From a checkpoint of a small mixture-of-experts model trained on Wikipedia.
Training: a variant of Adam for the experts, 7337 steps.
Below are experts of layer 2 (counted from 0) of a mixture-of-experts language model. Rows are named up (a neuron's input weights, with its number), down (a neuron's output weights, with its number) and show model dimensions 0-79. Each number is 128 + 24 x the weight over its row's rms, rounded and kept within 0 to 255. Numbers have three digits each.
Before each expert's rows: "mostly gets" lists some tokens that are sent to it at least half of the time. This comes from a sample of Wikipedia text that the model never trained on.

# expert 3
mostly gets: "act", "ress", "ition", " October", "ann", "og"
up0:136136112098151080101113122102124129133115140103137171124156171122156150135133119122100149124161124114059129163111145089100111151158163118122101125154147143104203086141140160134138124126136152146087135124077092145112155132131126147138093117
down0:173122137145135127102168121122120153129073145093138150102161137105145098100114124069146130132107130086101142174155133103074143148106124131122112134134125150108108145152114099099155142129108139183092164117140116171120090130129109160098131109
up1:100110132098101093134132140074122131095106162108135159146144122163098153123148107135138111105122101076148123108132121153094188146102177125097149160116102162096156174095083116177127124133110109138142121128152150103074135126137108134127097136
down1:127125116127160162144165098136116129140148103159150148119130117155162119113109061121121123159159104142120125126109146087106148117118129155144119106128127120104128122155123091140189131119119090156156115118138141130148110101100077123129079114
up2:121135121143119104125161150112119131110147081166094113137082152127092158099152172113128153124138127161126131177114151155154163139133117120158097132141097127145105115126152127127167118129157100096147089132057103146131130064171128162106152135
down2:146108078159112120063149101107105122114111104127141121178108122145163101158119127144071126099153089112150122113096132102133139129133125135112113181065145154122116105126143121124123125113093115114127135092149138135107173137123134172164161136
up3:119154049129119115136123130117113121137172124157102146154149176118070179136103119124155146127133128084113126157072111102112132123105079093146103143100154145124119158118112134119076129141094142102130136063160113132097141098124137107183119095
down3:120165152155154127132160138106169134098130123138124134106122145127089126079148156155148122129108166115132140129149105113126127114123118134093147165149125163105106126136113120123101175120119162143116153110117127127164101110124102129097106152
up4:110141126130125081119121137145088165104143096130130103115109173101109132092163129137152165146115139077162107105145138120100115147136163073142081132114133103112103136111094178128120148137092132120203117123128105180137140140147126135093147101
down4:140137144117131115146137115133138157107135156117101116148127060131143136089113102120095105127131155123125144095139111122120126154100097116055204129098114105147169147129135137104138130137101111115161116115147148111140152132187135155111117103
up5:131130089143147106112173159139100141107181125125129071165153116103096133135136112143166141094126094113118091163134117126141101120147132108110119193157128095161143160190101115151088140157114098121130110150112105107137144084167153143122111121
down5:139151126102130099124118128123102115147137152147143107128124148100132115144124113124180110144105119113134116144106194145154132177152123082121096109096089116159126154111161119199144123150154084106100109099120106123121150133104123216153154112
up6:085127123097142127118123106127128161100170134146081143114140098160123166083144137145133119141090170113123171122092159158161130109108138099132100169081146173093134164142153123128138135139090117097133134114127120115130097114170138132107140077
down6:132091087142149148133162140130173117155122086105106202117144143145109126115131106112135129089121073131122131161094160143153134165147122174114143144094146164161142153146123122120156134138114112139154134127162107121106092123139103101157130170
up7:139137118145097158108137146097123171101111121132112103102165146120125121148123115155098111172119106117118125106133205115156129129128135126119089116139114107140141120137130150180168133109126113154141118119122178160130122146128146163138087080
down7:160101128135103147165100169154200115125116107103144121145141116133112153128121118115146112129121159119163135098134146155150138117157129114090108132123151152148076165146153102134112104143088136134127117101170117144156100148168124111130146115
up8:095102121111140128126105127092104187120127101101132143130132103097145092093136145159137143114129111123126097133131149112160151121165129161143105114123128138162121102130141168097127123133098136117174101124121117087106106142173147143147061145
down8:115168142166131113136129106088140112170137118143115122109171129149109150155095125130138155090153136048115091152143125103092150132093119083174091099091116102116141139107190129159088091112084145169153095118136151096090139117082126131126120133
up9:107112133116135122152134131102148155094126165096106124159137112150085104133156088139165113139069123125107122116142156177133147107113115148154103124085112114146133147151087163080116117136154126110124146121136116133122170173103132103167113122
down9:094095119092123130134106116103137109132136154146180126104142141155142083145127117130142124147106097135175118084139128135115159127138125090111113127111180143118122147137142131118184105109123132130072126140096114125130140103106122168134135111
up10:132120115133133104144129106091138138107173132123130122096124123141180137094189145130152126157096134102118137120107110129134114098151116111090162139144100104103138132145153144164139167097076150131094156107161064163103101164112104134172100132
down10:117149152136128115122113145128146123136110156135142157105139139132134122137098114115091141119115145113097130139123104150099161095112110145126093098135127124109109129142137091106178123102137126132144157136100107075111164124069134121086125125
up11:114144122119143109138173102098129140112140109143111142119163138079129134131148095169135124080137157144125147153077169156155127122148178167107125150141144116081089167132122148170095142117142146097100084168159115089115145106108129162163133096
down11:120149154150135162140144114131104052133155080151141087169103146096152105131165142133135128114133158155076113129159133098126155127123119129098093106151128145142143164132115146142136083114098102140128131144080120129141110092136178131144140113
up12:091089136101119117158138100097137124131145157123137146087116156135095120129106085145124121100109120149119155143162143086121133148147114126130124094187105109107137110144099130109142120145105095150139102135108142126155122167130161199135110173
down12:094131162144121180146131140128115098163160087114144114155136141133159136128095162146134171114165138150135114139158124112154103158103170134179134151165090123148136153094096139154151106124130122070163147163108139146145152133118152130098140141
up13:140095122074147140125153104115138119094145161126151140110090104126111134089153135071146093118157091077124138116153158088154156116137156142116141113131115150138121142156091157105140147162084177133094125098148172107149125142122155111072122126
down13:129131147150118083123103151137121127121161121128162105137144129132131140120082144150122159125128129125100101157123139074153147148160084183159153126135124156113154146167100142125154132083161142126102117150140118122170096152165135143143110122
up14:146146145122152163122120099066066157130096148113134108134127145123102174156125079078132113134106114099081140099131122158145124130140137146142150127152157152137126116121102170123130167113069123115150116148108137125152100126131119122134172120
down14:119168181128127123124127148144172091107166129096112125154094136096145119119153113093153124115115139114160142118107133101106157141128108128113150114107088130124141125137147100118155171098100159111143106173109102153118143119145156143146137149
up15:125158152105114131122112102115125143124152138138090118169159118160100133138120140131091124149163153161152172150130161101162118064110098096113164143128163116133140121099138149076122110132138146122114068124077093126100131155142168149156113115
down15:095131137137140137136122148122154126095121102135127159140128102129090096105156143101143110103096102125115129115162134099108109149096133158105108162096133138147121171127117131103130124136139074154104132178101121116152117076119112111135125123
up16:101128153085138137098107163150106150087134141080129073140190120104140107124170122094126128134083134145125148171147150093114134113105135140134131121144143185149119131120109125132088154146107129121113078132104092113091090113098137193152148173
down16:111135117147148123141110076157103138187099117100135140101120163165163160113113148134151146158127128103115104140120160149155132136094149161145101148146098168123102102149149150157073181066183125107172135085116111085115145169116131158093107143
up17:122134119103115125134120093069138101104101117152114137111093093112102117146058122098118117107123093102168114137103092164102128178128150119115165171143146127110125149116107154077117113142103126095116145124101106139085086196192141094101151158
down17:134127156093144099129110136153088105116106118096130095121105131142153143104129118103105137114078144122136137172137104147135122108131115096103129072138122124102104130109172185125148109112138125104164149142109185122126129104096140104127098095
up18:147148123142143159138148155109130157137086121094103138107091100137097139130165140142164162142113145109126150131128149137156090075137136138118183112144109119123133116131073136119073124075111141118125162145097146143090166128142117130145125155
down18:145155097131113120154117103127152112145103127153099170110156154173107116126113151134132117099153117105136142126166133137149087172092138124160174194136122113123108121121101105164107104136157099112123116099115134120126087116078141096168121185
up19:108115112137149148154146116171153165118136130135104118143170162102077087110127079151139151110148121120140131137154171148126088140159177167118184123128108154127145118128122099122119092166132086104102119130079162147115111119140140145126122123
down19:097135171114156108148136131109144151161128147125087132136126118144162140158120149129114129169132108132126158145150145077139083102148093101106113142140123119117124127122166084137164142135132132110109118131130085102147131093169094147132095098

# expert 2
mostly gets: "ie", "ia", "one", "my", "ra", "ber"
up0:082143118146163142104153083142138101108147143116166142091071149156110098146159094113142119122081164138139121156123109134114115102128118127113149188136168145099150116131146102168136114130122156150103105097105142174121127148161136158118107157
down0:120176109097123143111156149155119138117155089148168122099119144062099141122137114113137118154154084125138116078104150159109134137135141117137136058126138140103098130136052143161122178094140151155108130126090153119127087132102141138126076147
up1:141095152137144114123164174095086162078132114109158100090104136125180127110135106124142144127112121165101141099139143107119164109167127116149146082139128165134164149165104091131094122145137097121121207133127122136156154138106123146117114078
down1:183120194169138134109102139113098129144126110095131066104117144153135130149121153123160165129136092119126129154150120147141103135122121134147116150124129125136105099169119117127130089161109131152132165109123154152133114076129139146138136101
up2:134117114130144138126156128135096118146109101111132151109130153136115117145120082158163138106109133116131119108112141116114130121127141102128141187152104164079142175159125150100149114130111134179107123131119117123114144173083144129135166118
down2:125112129152083077133148111130090095168186118103145133081183145126117084114140097131088069154115174145150121093128148131109096110147156092099129132112160169122130120123134142149157146114144117101129163066101142112140108146095103112127115121
up3:096110125074144105166149136152130133127107111096149110101170131140116128128116088128110144164084096088115149145144129115141134134174171077142150167154136142109175079141165121119098147147123111122144116142111134152139130162160174168097124080
down3:100129106116093112099136158106128140118179122132161120145168103156144139113128082159148115085163140152136110143083150168147142178128159146167097139111115148108154121099091173114115152127159125127130170154126121130173088079124119122130148116
up4:106145132136127142119153129081110134155165153101157132108104107120142142140105118075155138119154131105130131104107147138123101082086096113107101116094115155127151121088090121147085084142149108100107140110109147152125129143125145153110163132
down4:123135162117130129123152160126123127136153079135106122119081102096210132114149129154112139145151144161105196157117126128120149121144113101146130135119141159154120107122150118154149133155162139108091155117123173112122106126155111095101149130
up5:097163093152161127124140108138042117142114125141133121119148150118143142159137121102117135126124112120119143105072149159112100111097175134168132148128121164120084147104137118128149135167159066138130164136146151107091148140167146127106137149
down5:136120102091170116182150111148171117107145102123150132116146086110109138100118165121137071128130108147173117186147083189123103132167113134105131150156099156160154140173093096153069134089092147141080170121166136148119119158135129149126109122
up6:114151138137147122119095109166078134115159135130134131167190099142127139112138147128140149080156135070112096101121132124102138116117069083126120118140131220118122129128102131144146100109106072124108105153112086121100139177126125140118115136
down6:118165145196184117155120133156113088121121181122149141154135148162106147141126109161138134166144109139148143101137105114127117115182107144119064138138149144162144102137128086157118133150126110115119140113145132111139135149092092071109123101
up7:159119088119128085134135110126133132112124133104141151146128104073113131114123098114154122105134146119107124101107122102100132173169141117163162171160101089121129102159095147135126095163112078104103123112136121085114142111084099126131140121
down7:110134152112117116075100135127138193178144135134104154122113156150122104116124144095149133133147149160144104157157090138151153152177113112119135158111142135139099093149064166141100118137121142138165130151075103100112135170133142147111157156
up8:124141092134150143114149126103135175122121093101129093123137142096156120114127101130125131161143073104114134136105091156117129188120171167131207152144178127129164141135151133161149087148128143097110106136095145097118078136155115125148115129
down8:116187116165087139105125122154127112119117166159128082119073142123111100128141148125120117126149115164169121159116135155163098094110091166116116100115110125113167159099157121112123114099155132133108153142105152169133169168145130137109163131
up9:109084111109098115139142117098143177120142094149144108175114100096150117140137094103113108114135112114070111086144136106141119094112119132085135120125153098128138117109142151101135113154127113154118076148120140132094149126148037138083142108
down9:103129158169102107135148134118149128131133134089144191129132145157128124104107188153186154128125145085132143115098106146098159125115122146149120108140115119148093130142095153130151135183137134113137115134134156123159156141145168133158155154
up10:127116152131121138146143155115125116102146138122142119142116130176124149124119102136127098110140120113142160112107142144125168116095094129114160156105111122131146139103127150131136114142108147095120125120123125129115148193191114103155175099
down10:166169218137124139121103100127171116134162138144137136119093124178134121119133098127125111132136101105105132106115098149137130129167132129089091109146123151149085139171108145167110136150095127129122163170089119106155156145127132099139108107
up11:107167068109152116142175174143114134162137147099100119075150113090175150133115143097134172103096168130131137173113131117152147135107147161109088189143137137135132127110137159161155178141140143127096101108139115131147077099168135133122131118
down11:112109118109119121125120132121118134139094101089159126154140176132191109182126112154151126136152115170112124114105109094112101123124124128107144141133123114171113150132115126144105209126107067117125124135119133115149122141112164154095140133
up12:079150112123155114111128119122149126129135125086135106123115164088112168120140070111108088158099101161124149134120132142172093151145159111153116143143131109109142118130124151109125156140094145076124160140097130143133149138117144136112117134
down12:116111153148096160127137108110109155112134103134102128136141154166114098154157108127119104138117133175159105099142123103157131134110092109111105123160098100175143065151122120134112145106127156120096124113081156164084157108135160146133077137
up13:103059120127149103138164163158118107104161124105153127154103141138145117160165135112105125145150095110128152138107088161132096107109124157122116095103135118142125170160081099110133156133129138099136148100135145114098136139125092128105061074
down13:121115128101127131072157110123128109115163116149076144139121121138166076149091176107136113086133132085166126131165063123128133100130149130141129145116089113155090163130102124122115126160120145122119143113103177154087096128110114126149152133
up14:093097153132126110141115125170138179199131100116135114131160125127132128127158131142095097107121140115136180118140110138171137156149139163182105132090111128118138130152126145149172094147082130140167131096152146109071167136147122099120133133
down14:122133139143153109138153095101138100119140049168122127120115156135124167120142119105060155079100116094096115096119106112113123109124087138117082158143145117125128110132093112127128133110155137134149092075141180115141158046143104104139145111
up15:128112138098125113100191168167111126107122170139153156108121132115134111141138133144131119126127099122166136071099199104126158139138151161139143136111113141159143142128130180120158131136077131100135128148114152121051088126107134137087126134
down15:147120126140113103148091149144121173132083149115124116150158123150106114114146124130099168158108079139147170080150116134132152125100140112103154145123170097117135132148107101144138181101189123114141152122090142146099159094129136144157104144
up16:151136143148149101136116118169138102119119129117098122133094110151153123121112113137132118116144115113124080132131160165146089111164177119155118171138148127079154163147108140127117119122106115155162114163152094097125133168110084161139138125
down16:181125131118114070126078123088135163071138110066107095130126134154115114170150130094143145152140084134137121117127144140111139149139140099131118112122087092109094126176124113137131098101145145119140156135131141148168083145143131118124181197
up17:127083101149147141134139119151158130122086135160123158135188116109078146134145117137162125097165141113086144140113175106113148120089110155147142143120112154128119107126130111131128155112134146137146106082118110148107125140144148101120099115
down17:129144115132136204134098162129117146167130126118138108153159153142122120112160126108150141114158160128109152140093113165107119151143091122123156115155096164110101136121154144092124121152130098100190163188150112135161097146144111111095072147
up18:138127087118124133143168125143089172129125159135109131134113144115174166146178134121122131097129149126077158123089126177138118175111112133124137102104088122112125110123177186101123093148157155129115177137112088153076124154127143128120091131
down18:150158127096099091152145133130121145081088070132107108143158146125113111122129133113138135100144132135132113152124111136170112103136098155138102117111144097172138132101120122097136165106120151121067101148113100137177134126078125193122142125
up19:110084076122150128137140102143151154134133154127134176101122162130107163147103140137142116123135139154158142130133162142096124102170084128091087110164116157120204146154144171129174139137103115141100159129158168109121103125109132149119137108
down19:127131130115169159136165171131148172139129079138162125182142151114113110063128149067141147112123135121148122086143109103146126137111084089166136121139116153143074092159122158096096129129086151123094129163124171112133141126099158137119123156

# expert 1
mostly gets: "202", " |\n", "\n\n", "==", "200", "201"
up0:122150118155144068147143148118158189132140142133113149192092113137125127129102099105113177124128094129097161159148114083135118124123094106118166107124098075158179134124142174087133105135123143154094127093152130135145098129105112166142139123
down0:220149110169111163092129152128089133125134071171129131098151133151176121115095137115136084115116110133074126130104164126160148111129137147136079113141149133113110130130141126118134106126115129162138151086104117148100139109090171164120150090
up1:107127100080155121126088116129096130092102160133129161192074155124135062153134134141128143188133124161140139087096135111137123054163110151063114131135136138123115180118068108146133138123132123109157143114122103128128136142118096117128143125
down1:121102116156140148112105111131090118133132115120139121108151122168138089136122105096129141150105159116158124132098120131104140125131184139126100136127128173125125117129143139123111115110128097111088154157140147118141132126090179128165140150
up2:121162128158127105103167120136121126129131152132093148102118115151122141091131147149173075119099166140162111122098147103105099124144140128144147100072139091109162134160114091163126099143092131118096132145142123107151141126135155112151125160
down2:110151142102123088122155116116166118162142136089129095094188131082119168168146172111125148127115119116145132158141131108148155116124143144161126122142124117113129108117170136136108134107123131083142144101085130125156134100125109096115130159
up3:129112113123139107134174113123097125146124152086125108167155116145153151156137132137053162109154165110131106115113109076136129107173108116108144191107162124120100154169107103082125154138124139147148132128144135117114123114126144121134136110
down3:070135150131107097113126142168115147139168178118090103172116131144135152154140180107137126119136145111153122147135188103110084134109123149117137166185078139128132160125117127144124137129136142095123139161175098118132175100129148168125117101
up4:120144121155145088095163114109145127130120088096125138085099119105128139145134150151119129123181114109122112113125161132127152115119140077142119086134133148130107131088132141093083087122101130124095138158102149154133136166160150142146122089
down4:149168160150140102144138131137137094118144140120115162117114111108163188119114133145173108130180138120101108148109086158120125138145121122148125046129105144148120179107132121103104102095123160103139132131117141128151122112145123113143124108
up5:086108097137143134120099170096119141100135166137155105122164152091112135108096129141141155142134165142140102121156124126094171128132152133116140176144153137138125090139093138150149122146128098110134137149093140093137154113156118130117133088
down5:113143137172092137125127103149125147092131118100136142140126130164114111088138105127167114158113106086129117166169139146143133127080109141135169097117110193179106101105134102118167101131122114090072123164115140142138121127101150096161127109
up6:083169112119121147104169131108113119177149160127160112147147076107110111187120178157146156165167076120154124095161125119129139079115126145085139115136140138128130136125126141118113153136117113115118136101120150116152155076135144130143153132
down6:110116132116138134122158155060137099111154109129140107158120161121155154115111086117181142126137073120144185158109115117134084134101157162124100147139115130117114112148129132180126128106116100090128207104146147149158111140124115191130076134
up7:092133144109133128123134162111129143153143136135084159156128132129105163138187119115139127116195071105146089098119101153191147131147146128166089095130120113121074172145153123151165110129146148133100158149134118162105187128156116121099117115
down7:144148161109117138145142135121121147110126123146126139148123125163112123150120125158126148132135111147164174134088120089143154117133136103101111157140134112077159104133178105155122095137120158132158146133126102104111097098102111142173111169
up8:092135162125117084132152118154121130113095082105152133127117113147121106089148147120140130129174155099123180138158122119118121112127147136144137143120134149114131168119102097096204131126127158089146135146143109156157091129163128097115173110
down8:140132131135099129179092162127087081128200123135125091113147126093110123165135143195097132106145116124137080125142106125188104119112139128103127107152130132134112123128154121108137144147159119137126101189120142141134125163126152101150159156
up9:105111113139116155180138086015122143159135122117113146129117134124145151113150128098107123124160117136145140136157095143095108099157073121178125119110114162122141098129100157145133093079147120119129143146108150126101151093168097152127102117
down9:150116160105119152145114188098123142134136119129095112098123130114147130149141142144075107127123145139120125121130141119195099152134143084150093112110124169116120130115132092158099110114108127112114160180141179116156094129102195108158087135
up10:089092129169144136107124134136099135168146084168123104122112074136131080136184125105096108153106100147112145127111154141130117113148133120145147155140131099153167166147100125139177116110118111118152162148109065128097146116128132131103147132
down10:105121084175119063127074133100165165130128132125127111130093106097159112128098159090122156140080152156124118118132124110149141150132110120126105111119150158112116154111161089110112170180135128121124144105058079127140162106138125127131163134
up11:128124133131174123084151121127100127127142145123171109105164134121144112102134120152155141133122096138120145148172186084169121148131139102154100109133123125124151128135094149112141123083127130154093134093120138151085074136133123156145101150
down11:122157158151134122122103130115116136127106178128097091120127098113133124123142113176188136109160133124137151120153149121127125097102129144098128161171115144147101061141104164145130131149142126149109159153162141162148122104145136159139162163
up12:098156143150103122136191117116143118105148172159102132137154110140087096142172089129111108108102167104140112105125154165171123125144110128113139129095128155122104099117145148116132101175126112161097134119121136151119099137107111122102096114
down12:118087114132162121174119160143113086129140174129118098188132125146099118137106132106105111146154163142127123140076145178132099163088160110134131121102121097145149089093100120124132148118146146138106172111147137113120117121092073081101134114
up13:142108147111158132124131133129086137129106148127134141098134121143148132148204119152118173117151110131166088108146140159124143105140088089118125113130099144135120143123099159098127131147171132163087139122058133110104141114178121097127091122
down13:145100107163082100139132162090128148125136125130141138097131080165142110108115126119143162139105121155097086091140155101117104107118180162125080111117155141109135094126130108143123098122116137113082121131118158168168147095102060161137118140
up14:101107104113116081140183164151127167130091119184114157124136087146089158147128124129168141135109098135140125108130125122101157115175146096166108147130135159112123143147129085164122091092099116172120112128145116148110110142148123101144067118
down14:101111155112112131105133150137156100138187156130145110131081137125124117145136113159112116096104167167141145121110160095117076114118130127114125161088161117110135112137067119087137149111126095161113086092150123141162107113139111130135112149
up15:137114145086127145096136112103109090091151123142138121134100122094096130121165142131083092092128146108158158136108151157146118093109147102112137099150107138107116160122093189134118168143114130111147131101120107149131084107157110121176138144
down15:183139144125146136100081147164113109113115139153150088174133118122180112147128120095110139120160116096128132103160099114103133167137135108147114136126087069100139163143131120120161143088110174107125110141126136141169124132091181105109165084
up16:092164101098136109133114100157140115100151143138144140131095092154065135100162118110134157130103147106121147119110109140130121175147165141112155126136078183125125122123124181171115128128073088142123159131114083106138134125170137146149133152
down16:115138129142148156075127094127122157104098117118126131119108125074163117136092128149148110131161130126136142183207129161118161116140115129182117122125174112132142163164140127136150088113091121073111097144134152105119137116129077142061094155
up17:099119137088135135113162150159129116110137142085110150133120110129104125103096146113145122094139140076150118093140134145124138134124161106144149131136134127114097169138140132138092061121161121131129160130138129108092171189165109116129120105
down17:142133164132100084165054155112086102135160115095188130111120147112121155109097136114084117088169112163152174178094171144147152124124098118158129154103102141134124101148148136131126121122161133130137158105119125166144161118128091117133105088
up18:150095102129167130171127123110111147106107119155103095168169121154155099096076147104093137132131106097123119150150115128143116143130145119153129155119116095140123146147096166164150117108062116118125107108135144167098170095145083113128142099
down18:154139166152130110128147170142126107106138179116123099156130125132155136119100107158137130152139118130132122139142111098110142125099162158129087129145122065170125107140127120151138144131126115076142129111095156127123129186083168156115153108
up19:132155111129147142142159129085153130102160143084124178089120132114135140130111123197116131144112096102138133086149134127157084134155103108135157148164104145137149174166128138081162114070114096114085140124110130150143130162115130109128137152
down19:125184131147098115118150154155123103133109094116108116143110119153121126166094104105141164106139131142124122086129160140131123205116126119128137144126105147147106135175154098119187094105125139136105127079122176147145083112123146089105158108

# expert 0
mostly gets: " B", " R", " M", " C", " S", " W"
up0:082123175148142101143128150113097164124130160105146096079154123072139121176147121132146164150122114136112169104160116163178102151133117102122093133138098170083118131144098160166149095113135078085127128095112099146101162115131132138098091118
down0:099139109177149113137101134137161124081084099130125133116124117119116112143128121086158128154146146131141104130149122140167155147143096093146101181115109109128098074139149118117076099142111144104175154134090108139105137122126115127083130128
up1:115141103148141112142134119140158195126131114118107139143083129107102189120149109133148166145102120153131173142129100096116093120105165153159142101119114130114161101118094134124148097109175098099098099130112165111124110094118133124119089121
down1:138114151120094120126087097138144096156161117141153116140106107125174144109101157093116151162169158104116134148141115144155121143145124113120118161101125114187127147085118130172089125113138157132141127152144133105124098135077136134133116152
up2:135103059115121136133176183155081141167140078115114138113108092119128116143148114142149098119152118108089137116111168114131086126157126152171117102146113140146146097130100152118091133108101128162144130091111105132128174134130094160126153096
down2:119105135070141145082131131139114134121119071095140152128140093137146136083132080152122139149182101120127141127148139108112133120151151109139147141124123115099187083105130161131143149138130121163121148063108145151137143123118129167133133092
up3:127152159134172159166170085133092169107111159149134131095147099109135141146144126105121109135158107108140135161105141114146110161089145120145173149114146141135130118127131151105108133128134141135166120108128137089138148121115170127135168097
down3:120110096130107143158087150128136162121137154177141145136113127136116099164161165117144157171124120148122100161119143143164100098123122124162153136070125103109122149150133137116110142095118142085148119080115146116155140119105109121097128120
up4:128154101113126108084157097135145149093125150131137129150168059094149133113127145143145163096125143131136175096106113160124122096180114153132152138140159108139154082114096159136127148154140103163151099123158150137072138101189152133100110146
down4:142150165115112132146094137162093128142109107162133136152057085131079114108118146136127112111129086096135143089110109152107139111140097106123112113101091105128125092095120135069116103102112116150132114107102092143125123130139096163084129139
up5:099102096090135130142119132150130151117124094127158147166114154099170149129139151151148126115098131156097100110112100076132118131101104164131124193096093132137106140113145134162106140128139124187087117104112154093136144111135156097103095113
down5:121094125156115155112114132149155171152150144137168130102122158113099108115172113117114145125130148144135146145126183127090102086117124107105099102090121114128111144143124105146119166099144149133116122159104140149105115132085107123115101149
up6:161137085074120112079104098165103135145146131104108126088186126107116104127123126128102090127110107139099118032128123103125143160142169142201116160112150162110156128131129164075144111127175143086140141142126104106091120143130141153146132119
down6:085114101107126112120108108124101161151153109139120140079102101120131108108145128126149132174106189104076095130135121127121123113111129145135109115124137126133079126117135141145122108096184134124137115124136141156103115148141066164148092072
up7:106109127118165078109138113106158150146163131077137129146118118099096089057118148117129106133140143127109162109144151076130147114131156156094151138117142114097126167146130155126124158112154153132132136123129121116124137176087136139141115113
down7:112135104136136132115113113175156115126143146126154146132167114146087129090167129111113097125109140118111095109129094124137139122152129126130172130121109093115098162098125128143131122154159112163161156140171089090138078139122183167102156101
up8:123109104111117090131156175180090110090122170133132154154104139134121123121118059111147148135116085140146215120128140126124143132121119112131181118117121127131136146112092133154119136116117165135118128138135133141121122144124100117117115100
down8:169122135078195090124071122117182154162120145126086157155137152153106123115119126142101150092163097152140121115100166103147123111129168089135100144137126116149109128116118131077147095150143150144101095140139123135111114121146080129111124144
up9:157117147053126112123168142135170142118123103114081175113126109113151156102124176132141111148134136088133125139124115168108111149137138154120126116124079143124102128149135144081137126104120124128129184120113082116129105148142138144123107143
down9:162130181098138111177136159122148147153167108129134126092112134130116122145134145132150134118170103121151112147137109139068098115130166141147145148125110137138116151159168121142166091100153086109162119145138136099180126107087109144131131135
up10:142134105105124153109118136111114146112160132094130084128139145112111142117091115175144138159141087115124155150101139120088133053138124093147121154119143132091169119114119155126082124135097135130149138148136187078091086150104144118098149121
down10:109090120104162137107178105131120116105141117110125146144112137155153167110142136091135130172132110131151100123090132149203101146148103118170104081121120114170127125106149127118132134136142110160092152139147088144144099063111137167140115104
up11:108116135141132129134153135135150122132122130142123110082094131149121138131069121112131173157122117119119127132140171158152142142174127055140151141114135154068126168155106119113134112136131075141131090140092148130147145170152127136144130118
down11:129142161174093153133129138083140137097108159092098087111117161165108105172152120119134164139132100139157110097145140169102156141164162130124154108123063100120094169172149105132110054131107119141169108133138109144146120114130108167126134084
up12:118113126110169106137170120131100129104097125153126115099123137127123165112196125133138113105102109158137156093139107144156127130122124114165154107105139147093127102158126104099145107168129129112110107079099131105123145116136124143091080180
down12:109142071121147153149120161118094160112101106133106114091132081118126086125103087098115158170101124118140129095123122175126121118149112109107139127135125104140160146064070141102160134100146115074146149139124153123135161127088156175141114095
up13:113133092116131123133122107144127155109126116083124128129179120091103117105099120167130147129133125154172127152118132095079128114138092114141145108136133180147144126093138164115139156100128132123139141086120106122130167098114155117166102147
down13:112148155149149126129159141150147122124135167106113138146086165085126108130133152133143126098137132138122133137121136167136123154113101119110172136112162162122135119132131141152123175101125147149167098089087131094126135107127116122149119122
up14:123096122120169113096138153135094142074129161127111188097113131155141141143119177183133115128120137140163149140120129132143080070092109141179105132120123134144106162137145133135173140142147168120104155139104162163100097114159107158138141133
down14:122083121124108135151144159134103144105112126143105143144105124153166152138136147112137119149177157104154119155092082077166110101143159121120146102172156139160109153141108143153108138137144096114132128140097104121122160111084088133122115164
up15:106151149079103081126155120115145146115147124118090143132106144113158142079131154134148144137113125117137122120136159109151124149109160139133115125148105128126127108134109125094120114153129130117110189113141109105113114194144149144115121119
down15:106115116161125119125085098109167124145126149099129130109151083139131114100142164099151159117170095125094163157167147120106121103153106115122138121110138098147109138172123136098154158144132171088114121127144144172124133125159154093156122085
up16:100104126114155102084183149107126128178109128161148130118109105103093099145124125155119089131155092164116102152138124136151123130125148132163118123137157083102099141131112122121162105095176143111098126128137117099127127122144160118121151161
down16:100069127141133104093127175126100105131161175136159122167138148131097134153103079094151142076143129162139126127137096145168135085089112105146167105148117118114132114118105134098151103155166147113126143098123093142158088133145116137155160110
up17:140138114145123109112172145100116112134138077130110126099143175095089105129128146111143106086101183128107106096105113137139120139156119144115160136146152161123120124100093159135146128139123138105115082112100145162065116138106164148147119118
down17:112186154156118124154144090156142114166114149104139137137117129137153141085126175143137100124153124124094120153153063089163161131144115090151149140115110095108122133130125124089161106146146143124122131128119078149125144091073118092157125072
up18:116134107141099144114166059128136144131109180122113148123110176135121099164140126128148140133164133083132153095133107113125117163092110159137135149122102134157131133139157131152123150120148156094146125105155111125088102133128156122112130122
down18:165199163144128150128145096153142111150128102151136131151159147140128132136158124120116139134112103179119096105102130121131163085138115162126103145142106104115121102093157086084174109126121168101128153165110164138193121124126143142141095136
up19:110132118128155140134149114120109153127113145137149152164141112126094156126098148073101064166083173138166161143101104133136118155088130154131135114136126109152131150122127110132068138125127126151122105141067156129102157130145126134129111121
down19:132173098177122115116149108122161131133132130106125120120101148111131166159145143171133166122094124104113125152127139129134134116146131149109122129127141145096145115139140124141079089154109129069076150127179125125163150117125105157142122118